Weights of a small mixture-of-experts language model, trained from scratch on English Wikipedia.
Size: width 192, vocabulary 32000.
Below are experts of layer 4 (counted from 0) of a mixture-of-experts language model. Rows are named router (the router's row for the expert) and show model dimensions 0-191. Each number is 500 + 25 x the weight over its row's rms, rounded and kept within 0 to 999. Numbers have three digits each.
After each expert's rows: "comes before" lists some tokens at least twice as common just after its tokens as in all text; "comes after" lists some tokens at least twice as common just before its tokens as in all text. This comes from a sample of Wikipedia text that the model never trained on. Tokens count by the router's weight.

# expert 9
router:470600497529495515478489501533479537498492547464521453513498491461455557468520537507518479464544540455503507512484490471480538488522471519476503510509475503466514500511499488487538505468470509504477520493489522506484497509521508501506513473475496493479486521521484488487487503510495497489569543447529468483522526473512462506538510508493483468502522493481490505507517523538474478471498492495469529534482519554480454519472487482463449482466486479516517500517488477533513533544517532473506528534499512527454475496514489527522513522494481525513463532473479496485523484490514491520
comes before: " |", " 1", " 0", " ", " 2", " 3"
comes after: " |", "\n", " ", " 0", " 1", " Win"

# expert 15
router:484474497471507509494446496490536486495484514474503491523460481509503535478472516484502484501497473509499509527477475508499527541526479493477506502492509488472513486487484508526491561493484520476519456560560470535485526489525467502477493498491490513509486513492491488472520486466472465546498515492475497520537525501499514510482474562508505473505479522540509500500543506477498493455487489545499469480460469488468524463519508480513504443504503533498483526513537523483432494477473538514506505479575557534513513491536519557497484473539486474502504523468549531517512491545497515505
comes before: " of", " was", ".", " is", ",", "'"
comes after: " the", " The", "The", " his", " a", " their"

# expert 25
router:479511497473472465483524482465503529472488512470535481523506536515489469492508479512527479524464502476487511515475515486510500484540527466487485470530512458496490474469462513478546472553523528530480496526545536543475485452497489542462513495462478456479451521508481495538546480499498472549480532484532497523471553485528496495515473557459469520513488544460493512486487502501468479475511567485501461522533511520504522524502520491516488469488519525504497453476496522542522492481513509501507509498529474518467520551475509514517518486513527476502505518462508490482527502488522510508
comes before: ":", " by", " in", "ed", ")", " career"
comes after: "-", " (", "|", " •", "==", " was"

# expert 38
router:467432488484491545486499505528534468487520498496480504442476466536479478512506505472529455506499497498510495545468476493513484491508524540472483496512523531471548482492517508486492543539538478523526496465473498498515467539485525528520530518527503530483497522510525494507508502513536495477474475475523518536443470521464506499525461542497480518492513466558498471516507527479469521479519517485495517472480499470472544545484486532465477506491452490517519504535498513528479488507492486498523473494452494460506534496463520491502525490484489561491493489522540487472476457479550498482
comes before: "\n", "-", "|", " ", " 0", " 1"
comes after: " |", ")", " ", ".", " 0", "\""

# expert 29
router:491506516497442493519446470453517507455466535486501508515519517500552549533507532453539489494500500491522499490477494487462515513554531519499482504484510464500466528501513509488486496516484521468500526483538510510504453497532491498540513511491485533470536509465466496525518444486548501483531496515546505532508532471465463507517482509496535473481530529488482496512486516523465501494512472480507513511523480499497551518509549538503472458459499543537538465535462501525525498512479493458444503504480525562494492500505473519478503514510507528488499503518508497444492503486517482500
comes before: " |", ".", "th", " /", "/", ";"
comes after: " |", ":", "N", "|", " (", " /"

# expert 11
router:465435534510484466538510486494477470503472518504505464512458490487475535446540513504489489490508468478492479499450484483474513495473536522523513506484490509530464502521502506494500476510505500499497519524491523524489495472506510497506524520485536518467470539530503509472539494533541489512481499544486465491521534480499505512474465455513518501549517507486469526548509477464506498473498520463478477477527527444510534523535512464513518488474512518495511533500499501514506466484527472498520453512555469492558517500489496534470501518520495541447548489561533533464504519502521525481
comes before: " |", " ", " -", " Species", " Coordinates", " \""
comes after: "\n", " ", "|", " Genus", " name", "\""

# expert 40
router:496507527506469555498518498474524511490522533528502533480528529545480472498502562522500552502515452496538495488520473489499479496516531465539479502483452503519520478470511516516491521478496496502492478494513479495517490562522483479500507466496501497476533541521480467474510504486501543485525528538476527516530504453464485504513518513490498528520525461491484483521480504549505493482505508484506526519512466484470486528530528527512549489477489440464461473511503468457465521463531491506465457559475519519481506488482517490504459486544464455484451512479474477510502479524480510491
comes before: " |", ")", " m", " km", " million", ";"
comes after: " |", " 3", " 4", " 1", " 2", " 5"

# expert 3
router:493545468510531462487505526497513522526483470480531486440525466517506493532519488468486461514462488488467480485498514481552502464487501488468481477516511502446527526539475527525514533463478502521509528535497505504482494504552521536516481503534512511543474476494499504482502506523503497490512485486501506518476455527522484512473556485503452490468473492541555463464512492520537457526537518474482487495505470449516513523488503513527514500515505543498519481480488486501477468474521520475526483452544493506501530517501522479515527462499471486515441545544490492516503508535488451506
comes before: " a", " the", " been", " be", " not", " to"
comes after: " was", " is", " he", " It", " it", " He"

# expert 18
router:525473488488483501505467512516535497457515526491531527515510513469442439527476488522528539478518500506462516527514493478521480496461480466477525504524522488500509522518483513497534512524504484498474494506518515522480531461464494543460517517505499516507473503478517509480523518556496456509482543484467514490515505490510496500487491461491458546507484527490462535511524492504470476492492472515517446488512455487476457527503511494497499517533483488522501500424518516463496502480523517544531483498562507501439488488458469520533476492502528479501530495489584516502475501495525537494
comes before: ",", " |", "\n", ":", ".", " and"
comes after: " in", "|", "-", " of", " United", " In"

# expert 16
router:481567518492458508488510479496510514493556538493549521518484514486450524517496554528516500505532511489481472509497483473503496492517486487512479523529465485461483498479491534462496533451476486472480502525514475533482491485482539501515527457480551488525476509519507459532500489497512477487518549453539497486483545470509494530516533508488482514496485523459541485500468505531497488500510490512527504547539509489492487470510476494465450531509494485512501479521457481498488508474524532510489550522522504534465481522466539466490469474535489476561486492466517449488523521519476498491
comes before: " |", ";", ":", " place", " medal", " 0"
comes after: " |", "|", "-", ";", " 1", " 0"

# expert 5
router:499540488504482549433514487530510537503505549499517512543461506522451508492502461469501487482530466486565517517488478486485505487490511527476498548503480520511503503533509523529475518488480487524490476472503461487531472528524552510484539505453528526485509465514530466534481467476506495480499461499530476455500522529473541538501482511498471499476535496532468469516475524538515482517515516471521544483494507534515505487515463489462497505480503502512501495518480488486453498485516474527534517525490493465511495498500502465453544498505479523527470473457495489479481471437486534521
comes before: "\n", " ", " 0", " 1", " 2", " —"
comes after: " ", " 0", " 1", " —", " 2", ")"